From a checkpoint of a small mixture-of-experts model trained on Wikipedia: 430M tokens.
Below are experts of layer 6 (counted from 0) of a mixture-of-experts language model. Rows are named router (the router's row for the expert), gate (a neuron's input weights, with its number), up (a neuron's input weights, with its number) and show model dimensions 0-127. Each number is 200 + 20 x the weight over its row's rms, rounded and kept within 0 to 999.
After each expert's rows: "gets" lists some tokens that make up at least twice as much of what it gets as of all text. This comes from a sample of Wikipedia text that the model never trained on. Tokens count by the router's weight.

# expert 47
router,179,198,212,177,225,216,184,190,171,217,213,219,188,187,204,209,200,199,181,180,212,190,218,220,201,210,204,201,222,183,160,215,228,172,201,210,222,221,205,176,202,216,234,207,185,222,195,174,197,167,160,174,238,177,212,202,205,221,208,182,198,203,232,201,205,202,198,182,223,193,201,238,218,191,222,233,197,215,204,186,187,161,187,206,176,155,196,179,198,184,174,198,197,191,161,224,206,203,210,214,225,201,247,222,191,198,203,208,176,225,190,215,187,170,210,232,220,223,205,227,157,214,193,172,198,188,216,191
gate1,181,195,174,198,179,206,193,183,202,202,202,206,212,227,224,191,210,184,215,185,221,250,209,186,181,205,227,164,176,191,168,204,193,249,219,214,197,205,190,218,226,194,205,197,214,206,194,199,184,266,214,196,157,181,225,213,193,194,195,194,170,231,201,202,200,225,196,179,199,160,200,226,202,228,150,227,241,227,181,216,183,176,234,189,220,207,170,226,212,179,204,209,204,195,206,200,215,241,236,174,236,220,217,217,206,212,204,205,187,196,185,197,199,193,192,244,199,232,196,211,185,195,193,210,178,216,193,194
up1,188,193,177,158,207,188,195,214,179,237,193,223,248,189,173,197,202,207,197,220,216,209,171,185,208,166,194,228,194,179,212,207,210,233,208,191,153,211,201,199,197,259,244,215,217,218,232,194,209,200,218,179,194,244,207,215,209,200,227,219,204,238,205,218,228,190,225,166,218,185,195,176,202,235,208,202,195,183,209,216,211,166,211,197,190,192,191,216,216,214,183,216,205,219,174,243,207,221,204,200,239,170,219,179,204,191,200,208,203,207,193,209,179,187,160,199,173,219,177,218,209,220,174,177,177,227,223,212
gets: "20", "19", "18", "17", "6", "16"

# expert 31
router,202,183,208,184,206,217,186,204,212,208,209,171,170,228,161,171,207,213,221,207,166,195,164,173,197,160,194,209,194,209,185,201,208,244,209,175,160,196,197,187,222,188,229,161,193,213,219,182,154,226,199,238,205,187,205,212,197,197,198,217,229,175,179,211,207,187,193,200,216,192,213,206,194,228,206,210,205,225,244,214,201,246,216,182,198,226,188,200,206,209,223,188,183,210,237,176,219,231,170,223,200,179,231,182,203,178,223,216,215,214,204,172,187,190,192,225,211,184,189,187,183,227,218,167,197,191,224,201
gate1,189,197,195,179,228,196,225,232,192,195,176,209,197,189,173,170,186,236,170,212,202,209,196,153,213,187,165,209,172,186,172,236,187,223,189,217,224,187,226,187,200,198,206,191,226,217,192,162,233,244,174,175,227,198,200,202,185,219,184,223,199,221,193,196,213,187,210,203,217,246,176,217,199,155,206,198,212,212,220,195,220,197,203,155,198,225,204,218,200,209,207,202,213,155,188,201,177,229,192,162,218,181,205,184,155,209,189,180,172,202,215,212,182,204,216,234,166,186,217,195,207,182,207,226,189,190,209,227
up1,181,175,229,187,226,179,220,206,206,206,226,215,209,208,182,153,181,214,203,174,180,229,189,190,246,213,212,224,209,207,185,196,190,231,193,189,186,196,210,144,183,183,222,203,181,201,190,170,200,230,189,194,220,184,192,214,192,225,201,235,195,219,190,232,191,210,205,188,216,204,184,186,185,202,166,202,204,201,223,207,201,198,210,176,223,215,229,217,187,186,207,193,179,158,218,184,189,225,214,196,219,176,210,166,213,207,167,179,180,202,209,179,158,182,242,215,150,223,236,226,212,203,216,198,182,162,167,227
gets: "\"", "er", " member", "ist", " player", "ers"

# expert 62
router,199,216,199,244,202,167,173,192,178,242,176,229,222,225,235,219,196,187,162,215,148,205,192,168,149,208,223,210,175,185,181,165,204,223,209,179,198,191,202,186,175,205,178,239,206,212,182,194,188,218,228,186,189,204,253,206,182,185,209,209,220,203,208,224,215,202,209,196,200,212,209,179,207,185,154,205,222,197,194,202,199,178,197,181,193,180,202,214,200,195,178,172,196,201,182,190,214,176,197,151,198,196,206,191,214,177,217,162,186,181,226,226,241,206,200,202,192,243,253,209,202,170,189,239,200,171,227,186
gate0,174,228,179,185,215,214,194,214,213,208,185,202,229,170,205,231,172,224,194,189,186,166,198,184,238,219,199,184,187,214,206,192,173,196,189,211,200,210,211,177,210,214,186,168,196,186,215,163,208,189,149,206,158,231,231,174,201,192,195,195,192,202,182,208,254,186,194,178,173,187,161,215,211,211,219,162,196,135,228,218,225,210,177,193,213,186,199,214,198,185,194,216,186,208,196,206,213,213,212,179,222,193,138,220,189,193,206,214,198,211,194,196,182,210,225,212,160,169,199,189,173,235,199,179,199,191,189,191
up0,195,199,213,208,185,177,201,198,210,189,206,215,188,220,201,196,198,207,176,252,193,203,213,213,192,192,214,195,202,216,218,186,198,192,228,205,191,225,171,213,210,158,199,228,208,172,183,183,175,224,220,163,196,202,203,203,208,205,197,221,157,189,195,203,183,182,211,187,181,214,226,189,233,208,169,225,212,201,180,167,202,208,211,213,239,189,193,187,210,192,170,207,206,197,180,203,195,232,211,246,159,203,226,164,210,196,170,219,190,207,209,185,230,244,186,213,223,203,217,224,162,200,194,185,169,174,206,193
gets: " to", " on", " from", " by", " in", " for"

# expert 11
router,181,223,189,179,206,184,200,187,201,182,176,190,160,194,223,200,225,232,193,209,226,202,213,231,187,238,199,179,205,177,222,202,192,193,228,208,193,229,216,203,225,217,243,197,228,188,184,197,176,175,182,168,209,193,174,189,187,183,189,218,177,207,210,208,201,178,205,205,238,207,207,195,238,186,238,209,206,191,226,193,204,214,166,191,181,230,169,211,168,175,168,184,174,197,180,200,167,213,190,192,206,232,178,208,176,200,215,245,229,195,223,227,156,220,201,206,187,198,185,181,214,204,220,208,185,186,199,182
gate0,233,188,184,211,174,216,211,188,189,161,201,215,201,189,221,202,187,217,221,180,208,191,187,199,179,201,178,221,187,187,204,178,218,170,150,216,173,179,205,203,225,189,181,202,172,203,150,213,186,166,163,229,233,212,219,191,197,206,207,205,217,209,181,205,223,203,201,200,192,224,182,200,209,181,199,201,206,202,222,205,212,184,193,163,203,198,217,179,212,202,179,198,224,208,213,175,159,249,204,205,176,213,228,199,175,201,211,189,199,198,223,198,200,187,211,149,214,214,208,215,157,229,211,196,206,196,186,176
up0,181,213,203,196,217,208,195,231,205,235,209,195,198,205,184,206,221,188,172,207,180,221,177,221,231,197,228,204,224,209,181,200,202,231,250,181,197,240,206,189,192,191,207,212,218,189,245,186,197,234,243,186,206,171,191,179,179,182,224,193,171,208,213,227,195,192,211,196,189,171,218,168,197,216,198,206,187,225,161,202,173,212,195,194,190,186,165,213,200,210,226,206,196,191,219,211,212,157,203,191,202,199,187,225,217,193,180,210,219,184,180,197,176,203,189,233,203,186,205,222,217,185,188,224,186,196,204,208
gets: " St", "St", " John", ".", " San", " Saint"

# expert 28
router,173,210,181,185,189,221,205,201,175,209,168,200,219,196,157,219,219,188,162,188,213,176,183,205,160,160,190,220,173,206,175,199,229,205,223,222,209,209,193,245,202,215,190,180,180,204,230,204,181,186,178,190,198,177,212,240,185,182,167,188,176,173,240,187,230,184,194,243,197,225,211,205,211,201,208,180,247,184,170,187,182,195,198,185,205,223,196,197,176,207,177,177,206,211,223,199,217,184,224,215,199,173,212,210,190,212,185,239,169,202,224,216,224,178,192,213,210,232,231,193,221,201,215,184,230,195,195,191
gate0,171,220,201,214,252,193,142,193,201,198,230,228,201,211,231,171,198,222,200,150,179,191,189,198,184,150,174,198,161,169,175,186,205,228,209,194,217,163,239,223,189,198,204,190,186,204,196,198,182,184,189,195,210,201,221,181,181,181,201,191,214,199,194,207,204,206,219,224,204,148,207,190,192,201,236,187,234,207,194,190,207,182,200,181,188,155,203,179,198,220,206,187,201,175,197,253,185,189,206,189,219,191,198,163,210,200,167,182,196,166,218,213,224,217,204,206,192,218,184,207,187,188,163,209,209,190,184,212
up0,178,189,167,184,130,159,254,169,233,194,171,179,188,183,172,221,240,192,209,244,210,191,217,186,232,244,204,182,220,213,207,203,192,205,177,182,206,214,181,198,210,210,201,212,212,194,191,205,219,211,194,201,211,210,174,210,223,222,213,243,197,181,215,235,221,220,208,185,199,234,195,206,188,218,166,193,166,204,198,246,202,209,200,209,211,190,179,220,213,184,190,205,191,220,193,162,209,198,190,196,191,171,207,194,209,210,227,206,176,206,184,220,165,174,199,210,211,198,197,192,217,231,227,202,196,210,222,206
gets: " \"", ".", ".\n\n", "==\n", " released", " announced"

# expert 4
router,190,222,185,220,183,237,200,216,224,230,165,211,195,219,227,200,195,192,168,196,172,233,189,186,150,219,209,212,207,220,201,200,197,214,184,167,209,171,162,174,171,227,182,232,179,206,155,184,194,207,219,203,205,222,224,227,203,210,188,210,192,212,208,211,202,174,212,203,188,215,196,195,200,195,171,183,193,176,213,196,202,197,216,190,225,195,204,233,210,191,201,192,220,198,205,183,179,176,216,164,206,172,212,194,218,185,221,213,183,181,197,221,196,239,190,218,152,248,249,220,195,186,242,225,195,175,206,261
gate0,210,210,210,182,184,175,191,206,174,184,187,237,206,200,174,186,187,219,191,177,199,244,207,199,224,180,229,188,222,178,166,234,209,187,196,224,215,201,189,199,193,227,209,184,275,214,215,199,218,188,195,204,208,208,200,233,176,207,159,206,189,202,243,204,218,187,204,248,204,169,191,210,191,187,192,204,188,214,175,165,237,176,217,192,175,235,155,201,200,233,193,224,210,199,198,215,183,225,197,221,195,174,198,211,208,227,251,172,221,179,198,214,215,185,182,169,187,207,216,213,191,184,196,219,216,178,199,233
up0,217,200,205,194,198,238,181,206,160,226,196,185,170,193,224,206,181,215,209,218,175,191,233,213,194,226,221,188,197,219,213,199,161,230,189,199,226,185,215,176,200,195,220,217,202,195,177,182,187,196,218,215,198,181,198,177,216,176,210,212,225,180,190,201,203,211,180,191,172,218,232,193,205,207,198,219,192,177,239,201,183,242,199,219,187,170,213,209,217,174,182,191,184,161,182,178,212,193,169,170,183,203,202,203,207,215,187,194,188,204,248,161,191,235,213,226,212,179,159,200,178,222,213,194,233,193,196,175
gets: " of", " as", " for", " to", " with", " by"

# expert 0
router,187,209,228,218,202,177,221,180,170,206,186,186,223,178,197,202,202,190,200,230,212,194,203,245,230,223,211,241,227,189,212,212,196,210,204,236,175,216,182,183,184,181,214,184,188,220,216,210,207,180,235,182,159,208,225,206,217,222,185,206,180,211,190,202,200,204,202,198,185,206,193,213,197,240,241,229,175,229,190,218,214,229,180,243,176,232,190,190,208,207,184,209,174,154,215,197,168,206,159,208,171,211,197,205,206,153,174,211,210,184,210,199,200,195,207,207,198,239,185,185,226,196,237,207,190,185,204,166
gate2,191,239,198,208,176,192,204,177,224,202,166,202,240,205,203,199,201,220,220,195,216,162,195,177,221,214,201,223,192,191,232,186,197,197,185,185,211,197,164,198,198,157,226,250,200,183,239,220,223,220,194,193,195,152,224,200,189,205,239,197,196,183,203,202,221,205,198,211,201,237,197,196,216,210,177,216,185,190,220,220,189,199,228,215,197,218,197,204,180,205,207,198,221,161,154,214,185,201,214,212,181,187,183,215,209,186,216,181,203,170,233,219,205,188,203,166,220,196,214,181,207,174,157,225,183,205,217,216
up2,221,222,207,179,193,215,225,202,251,215,167,206,224,226,214,199,178,217,199,194,210,170,202,190,216,225,186,241,193,191,217,189,225,175,156,207,215,197,184,183,186,201,237,212,205,185,212,206,185,203,171,220,182,189,204,208,211,216,223,193,190,190,192,209,228,210,180,206,219,221,176,203,190,209,188,231,165,209,256,211,212,193,210,219,194,205,224,177,201,231,194,207,207,178,184,209,180,203,201,213,193,206,186,253,179,208,201,198,209,162,236,214,184,212,218,195,238,197,190,193,222,172,122,221,172,212,189,200
gets: " |", "|", ":", " Party", ")", " votes"

# expert 22
router,154,223,214,183,219,199,193,188,196,205,223,181,188,217,177,223,235,212,200,171,199,170,212,201,203,220,222,207,187,200,192,178,213,152,198,239,188,198,217,216,208,177,203,171,198,197,207,196,196,165,184,175,206,184,174,175,203,233,175,219,163,209,200,166,221,170,222,176,216,234,200,185,214,196,227,213,197,217,201,189,181,180,180,212,208,193,160,193,185,184,212,168,184,189,181,211,165,214,189,198,205,182,207,229,174,205,211,233,202,188,221,215,192,208,150,247,224,188,207,219,215,204,193,185,197,199,190,178
gate2,218,221,181,188,201,196,223,229,177,207,222,212,184,204,195,223,184,209,169,206,189,180,202,164,213,172,210,194,172,194,188,180,184,173,187,186,215,188,189,230,202,254,208,210,165,211,218,168,195,223,226,171,199,191,232,178,211,172,207,183,210,221,205,199,194,202,187,234,165,177,215,205,206,193,185,214,167,213,202,191,179,212,205,138,180,198,204,188,139,159,144,192,248,251,237,197,219,211,185,197,190,190,185,217,216,187,200,194,211,202,201,232,211,224,207,193,189,191,186,203,204,210,220,187,204,198,214,219
up2,207,182,159,209,225,227,171,166,221,170,175,215,198,209,181,232,203,201,220,185,206,216,175,230,194,194,173,216,225,170,185,204,197,197,203,233,210,235,210,204,206,187,207,219,201,210,187,213,190,171,213,204,212,195,165,216,171,172,223,184,221,224,237,205,193,214,189,214,227,224,178,182,202,190,206,199,232,169,193,204,199,204,202,241,203,205,179,224,233,183,210,201,187,173,156,221,220,214,218,184,194,204,209,200,192,184,196,202,203,210,206,181,199,155,197,188,163,215,223,176,225,199,198,202,217,175,180,181
gets: " was", " (", "%", "19", "20", "3"

# expert 7
router,197,184,184,170,219,214,214,184,211,137,221,189,210,244,206,202,203,214,191,169,225,181,185,220,209,223,200,215,198,224,184,172,186,205,226,213,208,211,188,173,189,205,215,206,231,194,212,187,169,173,190,198,205,225,202,208,181,227,179,228,192,213,211,224,186,192,241,187,179,170,197,224,201,171,179,190,204,199,219,195,160,190,189,207,215,216,209,186,196,173,226,223,193,218,226,228,193,197,176,238,175,184,238,184,200,248,208,157,179,229,231,179,173,212,177,208,223,210,224,201,218,182,214,220,190,180,186,183
gate1,199,206,217,221,205,166,198,232,198,177,153,180,177,190,218,217,196,187,213,169,235,185,186,224,203,186,206,162,217,219,189,202,188,212,218,180,215,198,193,179,212,244,207,196,188,200,171,175,200,241,159,208,164,198,217,204,200,210,188,193,186,214,169,181,232,200,187,160,221,198,203,221,186,221,200,202,200,214,194,229,202,193,170,215,203,208,197,176,218,194,210,216,160,209,179,191,208,230,187,196,203,231,244,228,190,171,169,196,185,208,206,202,237,190,199,214,215,185,143,172,208,200,207,221,168,163,219,160
up1,216,192,222,184,227,183,203,210,189,152,160,214,207,196,212,191,180,207,184,196,239,202,188,221,185,183,223,156,186,188,178,204,199,206,192,198,206,212,162,154,202,213,197,198,208,205,154,186,174,227,151,211,186,206,224,181,189,227,216,209,197,203,160,196,228,212,195,168,241,201,202,212,189,245,184,211,201,209,193,208,209,223,172,210,185,211,227,192,192,200,186,191,167,221,208,178,211,211,183,195,194,201,219,215,207,189,181,193,177,210,197,212,222,163,191,220,207,210,172,202,199,191,182,203,168,156,206,141
gets: ".", " |", " re", "–", ",", ":"

# expert 8
router,200,205,169,197,199,192,181,169,179,189,242,191,234,220,209,185,231,182,213,165,210,193,215,195,209,197,214,202,187,228,200,198,185,206,206,202,184,196,195,218,178,173,218,181,200,200,228,189,228,204,210,218,198,160,184,177,178,208,195,164,178,181,199,224,201,179,228,203,189,220,226,169,210,210,207,213,204,215,188,164,172,177,239,218,223,215,186,213,245,208,226,182,222,200,174,211,227,207,227,183,203,199,222,185,171,188,232,222,200,200,184,205,188,181,167,201,220,167,171,173,192,201,213,213,212,178,177,175
gate1,193,221,208,223,182,220,190,186,230,208,182,207,202,217,165,232,219,183,199,179,177,218,181,173,225,221,187,223,206,223,207,172,183,223,239,172,150,212,234,184,176,199,224,205,162,195,200,180,199,164,177,202,203,177,186,213,222,210,220,201,243,221,212,192,202,155,193,186,190,179,152,198,185,238,191,224,147,218,172,232,193,213,204,217,187,205,218,193,206,243,201,219,211,213,229,183,202,218,202,173,214,196,216,163,227,200,213,191,230,214,210,213,186,213,235,201,228,231,196,200,188,187,215,213,226,214,211,181
up1,191,241,213,199,197,173,192,199,211,185,168,207,183,182,192,206,194,212,180,194,218,189,202,193,209,230,213,227,229,218,183,187,206,199,188,206,194,216,196,198,206,199,204,211,196,204,229,248,195,224,229,207,194,228,185,192,211,173,178,198,225,203,202,214,212,210,202,180,197,176,176,225,216,164,230,222,198,266,228,213,190,175,205,199,227,188,190,193,246,224,183,216,225,199,217,167,179,198,209,201,217,179,198,264,196,223,228,237,182,193,195,208,204,198,208,215,204,194,184,187,233,167,188,168,206,223,194,210
gets: " he", " He", " and", " it", " she", " they"

# expert 63
router,196,192,181,185,227,203,208,191,191,244,198,204,221,200,205,220,200,200,177,207,204,192,215,191,197,192,196,200,182,183,171,217,237,196,239,209,180,176,211,188,202,204,177,170,193,196,173,175,218,230,198,186,202,227,170,206,191,174,182,188,232,197,190,199,173,212,177,185,220,191,221,204,203,185,177,218,207,220,209,191,218,162,220,196,196,195,226,193,213,222,239,203,212,200,188,230,232,174,194,202,240,215,218,169,220,195,204,226,170,220,205,197,201,186,176,226,205,178,210,215,190,202,168,220,212,188,230,197
gate1,216,200,180,237,200,188,241,199,219,199,195,209,189,169,185,188,165,208,236,195,178,218,195,181,210,166,209,236,165,191,191,209,249,204,209,193,198,211,205,213,233,225,202,238,189,193,202,226,208,230,184,235,214,238,181,192,212,202,234,206,197,236,185,165,197,191,204,183,171,205,169,175,191,222,204,211,186,197,205,215,214,203,210,204,242,204,191,168,209,203,249,220,220,177,198,203,212,179,175,180,203,170,194,143,193,215,204,221,200,194,182,168,191,162,150,205,185,184,196,206,203,195,164,172,181,204,198,198
up1,200,243,188,223,202,195,217,171,163,198,186,213,200,182,178,224,212,184,226,242,192,235,195,152,196,194,189,210,193,208,201,187,199,199,175,180,209,194,211,229,201,188,174,207,206,199,195,207,174,199,217,244,216,196,157,200,227,203,204,212,204,209,180,196,186,200,226,194,214,179,209,200,181,202,184,184,195,187,234,235,182,214,205,170,250,174,203,199,178,187,220,226,220,214,193,209,196,182,194,197,180,196,205,200,215,215,185,209,222,186,193,220,157,177,191,172,195,207,168,209,177,192,172,225,179,214,178,176
gets: " his", "'s", " a", " the", " her", " their"

# expert 52
router,187,211,173,190,225,232,219,187,216,205,222,202,173,203,175,172,195,221,198,166,196,198,243,182,175,211,182,185,231,169,214,181,212,238,204,220,216,182,152,199,211,188,224,196,200,259,170,212,208,177,186,212,196,204,217,199,203,237,172,219,236,226,205,190,236,198,163,193,183,171,188,190,188,197,198,181,165,209,207,197,205,178,188,168,177,199,185,215,230,210,236,167,197,193,235,189,188,207,214,217,233,172,189,209,204,218,240,178,207,213,187,202,208,177,185,175,172,214,194,203,195,198,170,189,216,232,172,198
gate1,144,249,200,202,208,180,245,233,220,189,216,218,181,197,186,202,140,168,145,170,163,188,205,193,225,186,191,207,250,200,226,196,222,201,170,189,199,181,191,202,232,201,189,206,184,183,209,190,237,207,210,175,198,238,222,206,210,219,213,168,173,172,166,262,223,210,167,192,213,210,205,232,187,174,190,176,196,196,211,205,231,205,200,204,203,206,190,224,213,225,201,176,213,179,197,207,198,195,197,238,226,187,202,187,222,204,230,202,207,193,206,196,226,206,174,177,174,145,212,197,193,183,174,218,216,203,228,219
up1,187,198,193,189,205,190,224,195,235,182,201,216,226,206,176,194,154,170,143,215,217,215,207,209,176,177,191,217,204,204,211,199,229,199,190,179,217,189,196,210,222,221,180,198,175,215,208,182,209,187,176,214,229,206,237,217,218,205,220,198,228,171,194,194,195,194,212,218,175,217,208,188,215,200,208,189,197,183,179,196,229,257,214,213,155,194,203,217,168,225,177,201,219,170,190,182,207,223,216,217,226,201,202,193,210,209,229,187,194,237,199,209,236,248,182,194,202,201,178,195,212,169,180,220,199,203,204,176
gets: "an", "ad", "ar", "o", "on", "in"

# expert 65
router,184,192,189,186,217,218,211,170,216,230,225,205,198,219,187,214,212,166,163,221,188,170,195,226,203,198,204,191,155,200,172,185,210,234,203,215,202,168,220,218,204,192,206,181,200,181,181,203,214,179,204,168,210,188,220,170,174,186,172,195,231,219,221,213,244,192,224,223,217,243,186,201,198,199,183,154,197,223,216,211,186,169,174,236,229,214,204,194,202,170,181,190,177,205,203,198,169,175,200,163,197,162,205,208,190,178,202,224,196,177,183,208,200,208,202,228,193,199,242,175,227,188,202,188,204,185,189,179
gate0,207,223,201,188,208,225,209,172,236,205,171,220,210,197,212,206,179,179,218,198,218,212,194,196,189,196,224,199,174,217,210,217,170,244,162,176,216,221,192,178,174,216,147,175,203,193,206,227,223,186,171,180,180,207,211,180,165,196,204,234,188,191,186,192,229,195,211,215,219,150,201,202,180,165,173,210,189,184,181,195,169,246,179,186,175,244,216,195,172,221,180,216,253,188,195,198,215,198,183,193,144,207,203,179,205,211,200,176,200,205,203,189,188,210,225,208,196,224,196,222,217,180,185,185,211,174,165,206
up0,193,206,204,200,239,203,212,174,242,204,172,195,207,187,242,219,191,198,194,191,191,212,212,186,187,182,239,217,150,214,213,205,185,223,187,208,232,236,188,177,182,219,205,198,187,218,210,181,205,203,111,178,178,200,189,175,194,189,206,214,180,231,205,180,213,205,172,214,208,167,204,191,181,150,175,197,223,177,210,205,176,203,211,200,174,226,220,198,214,171,211,202,193,199,195,198,213,190,189,170,170,225,210,186,206,191,189,206,158,183,207,226,183,207,230,222,223,228,189,213,185,205,226,189,172,179,172,233
gets: " |", ":", " /", ";", " –", "):"

# expert 21
router,196,205,211,202,235,207,190,220,179,187,171,217,207,227,219,233,216,214,214,186,206,195,216,219,201,197,175,180,170,180,207,216,226,171,188,229,217,223,188,180,223,228,206,222,180,213,197,218,198,225,211,170,222,193,207,195,190,236,193,243,213,234,198,209,196,169,179,235,187,197,209,195,212,172,224,214,175,206,223,216,208,185,175,226,241,196,186,188,174,205,202,221,237,190,216,206,204,158,237,209,224,212,182,222,181,223,216,220,174,189,165,222,157,210,216,219,226,223,187,211,191,178,201,205,193,202,187,183
gate1,201,163,186,209,195,198,211,219,211,238,187,219,190,192,206,218,202,220,176,170,200,201,193,219,206,181,218,217,235,196,212,204,177,235,155,213,206,211,193,149,217,204,175,205,168,218,183,182,217,183,228,219,197,172,198,180,163,188,212,205,219,231,174,183,203,177,201,187,199,165,233,176,186,187,194,201,210,197,187,214,191,183,186,192,203,235,194,189,217,199,169,222,187,200,197,214,240,183,191,158,228,191,212,218,215,202,196,205,174,169,207,203,193,191,212,227,179,211,180,166,192,211,215,192,179,163,196,207
up1,188,211,215,186,198,203,228,205,189,217,206,206,192,195,183,219,184,209,193,165,203,220,223,196,179,179,222,207,238,177,197,179,187,229,179,210,197,205,169,211,242,228,190,201,184,178,220,202,217,182,190,201,206,215,186,204,215,242,217,185,176,174,195,201,219,175,228,211,219,210,194,226,188,164,206,185,173,200,206,197,193,229,200,142,196,222,185,165,232,135,195,200,192,216,190,200,183,184,147,215,185,185,206,211,180,188,171,203,177,216,213,164,216,200,210,192,185,196,193,193,186,244,216,232,221,211,203,211
gets: " of", " other", " all", " two", " some", " many"

# expert 9
router,204,195,233,167,203,209,219,197,190,232,228,228,162,173,198,235,196,176,180,208,195,200,172,225,202,213,195,197,227,223,194,194,219,189,199,179,219,224,207,230,215,190,163,162,215,169,193,235,240,196,218,220,208,198,236,217,203,213,180,188,195,211,205,204,167,212,220,197,194,205,218,235,187,215,231,196,217,191,195,221,209,161,206,210,194,188,231,160,186,173,219,184,223,169,234,205,189,201,188,201,189,205,195,191,200,224,221,183,186,255,197,228,204,186,198,228,195,187,223,193,219,195,219,194,207,226,159,171
gate1,182,227,164,199,194,210,192,214,227,212,207,214,171,218,219,189,174,172,238,194,185,179,199,165,194,175,214,195,215,202,149,211,202,214,229,195,170,207,163,182,154,207,152,224,206,199,218,189,227,205,226,216,168,214,219,215,202,190,185,219,170,214,194,190,191,194,194,216,179,185,198,237,214,185,190,222,204,212,198,237,238,198,191,200,192,202,209,213,190,178,216,166,228,198,159,205,205,204,185,187,201,212,207,207,203,182,191,185,174,175,154,183,217,179,248,187,201,192,191,188,205,229,180,226,180,223,180,185
up1,223,214,205,192,228,184,201,208,184,185,224,220,197,200,188,189,179,219,195,203,192,186,202,194,177,198,191,182,233,198,230,217,198,227,219,212,196,210,185,155,173,174,166,198,170,218,209,158,200,177,230,219,204,213,219,191,203,168,185,207,207,230,194,203,243,183,221,238,173,210,207,197,176,176,180,228,178,217,201,233,185,147,193,180,207,183,168,213,200,189,207,222,171,194,212,208,227,195,206,210,199,237,202,193,204,196,198,199,213,210,217,213,213,206,208,209,155,194,218,177,189,217,187,205,211,202,197,174
gets: " |", ";", "|", "age", ":", "Personal"

# expert 40
router,238,210,182,243,224,184,205,182,189,177,184,231,234,215,200,194,184,155,193,209,217,187,213,246,197,240,204,244,188,163,217,207,169,239,199,187,172,224,192,170,165,188,205,184,205,188,212,188,229,224,216,216,201,198,224,173,189,227,187,204,173,207,145,170,172,203,182,218,196,223,178,240,219,189,216,198,198,234,221,155,189,186,210,229,184,227,213,204,185,189,207,207,212,195,207,186,186,220,211,197,173,221,189,198,210,188,192,208,216,206,179,211,177,164,191,180,225,206,256,229,206,229,225,212,214,178,220,174
gate0,222,170,228,233,176,166,186,196,227,175,193,224,198,209,220,199,177,200,205,216,195,191,180,229,191,163,218,221,194,238,215,214,228,214,213,233,193,188,221,215,163,200,166,178,224,204,162,194,184,228,228,197,202,190,209,191,194,196,186,194,202,232,206,190,224,232,212,212,190,173,180,190,212,213,211,201,208,226,191,192,190,171,210,202,150,174,212,195,194,203,215,201,176,173,201,180,147,186,195,187,198,203,197,203,178,187,175,210,196,221,186,193,214,204,201,173,202,196,176,190,206,218,209,198,191,177,164,215
up0,193,213,198,182,206,243,190,226,175,224,228,195,201,208,208,209,197,205,188,194,209,195,229,174,219,247,200,177,207,180,196,216,184,165,181,200,208,192,194,159,252,197,243,207,184,210,239,235,192,173,169,200,173,223,186,208,192,197,223,208,190,164,204,207,176,190,178,217,209,209,200,215,201,168,188,209,196,168,199,208,199,236,194,214,233,211,202,189,188,197,192,213,228,223,202,225,237,203,190,200,207,201,217,203,211,191,221,182,207,189,186,221,182,208,217,197,202,212,217,200,198,203,193,199,208,212,212,204
gets: " were", " |", "″N", " was", " (", "°N"

# expert 44
router,204,225,202,189,197,164,201,230,237,218,214,197,208,193,178,207,214,221,193,147,202,184,224,187,214,199,211,242,207,182,187,201,185,184,193,217,215,183,214,205,222,186,220,173,188,210,183,198,193,177,216,189,224,198,183,197,177,234,188,220,196,209,220,185,206,162,218,200,209,219,201,209,189,183,198,210,195,219,220,203,163,220,164,225,189,245,194,190,173,173,228,198,187,172,176,213,179,192,184,216,219,199,195,190,198,183,186,241,230,191,196,180,175,196,200,237,215,202,178,201,169,204,155,164,225,227,176,171
gate1,172,185,171,212,206,209,219,193,202,229,194,196,249,234,228,196,159,177,145,199,191,201,175,209,183,225,212,196,196,222,216,226,201,194,211,201,199,190,189,156,206,190,180,186,172,206,139,185,193,207,231,164,226,199,211,199,198,234,163,193,195,209,205,165,185,182,175,230,178,173,200,212,178,189,221,189,207,177,200,209,189,231,158,185,195,226,204,224,228,185,191,216,196,243,162,219,227,192,192,184,203,228,182,238,203,209,196,212,193,202,184,214,197,201,232,210,241,232,185,190,214,197,202,198,209,192,206,210
up1,164,223,222,179,229,216,219,197,192,220,161,171,199,190,166,218,163,163,194,168,212,198,179,206,165,177,239,155,225,176,197,197,177,214,190,193,220,185,193,184,198,217,201,184,180,200,180,219,198,194,214,210,225,201,181,207,225,240,179,205,203,229,196,165,168,185,166,191,188,204,186,177,185,177,193,188,175,190,177,221,205,215,183,190,200,238,170,211,196,200,171,206,195,225,197,211,193,221,165,190,187,209,191,225,227,220,222,189,205,234,216,208,198,180,231,228,204,225,217,196,183,212,256,195,190,184,194,181
gets: " post", " government", "\n", " Post", " May", " public"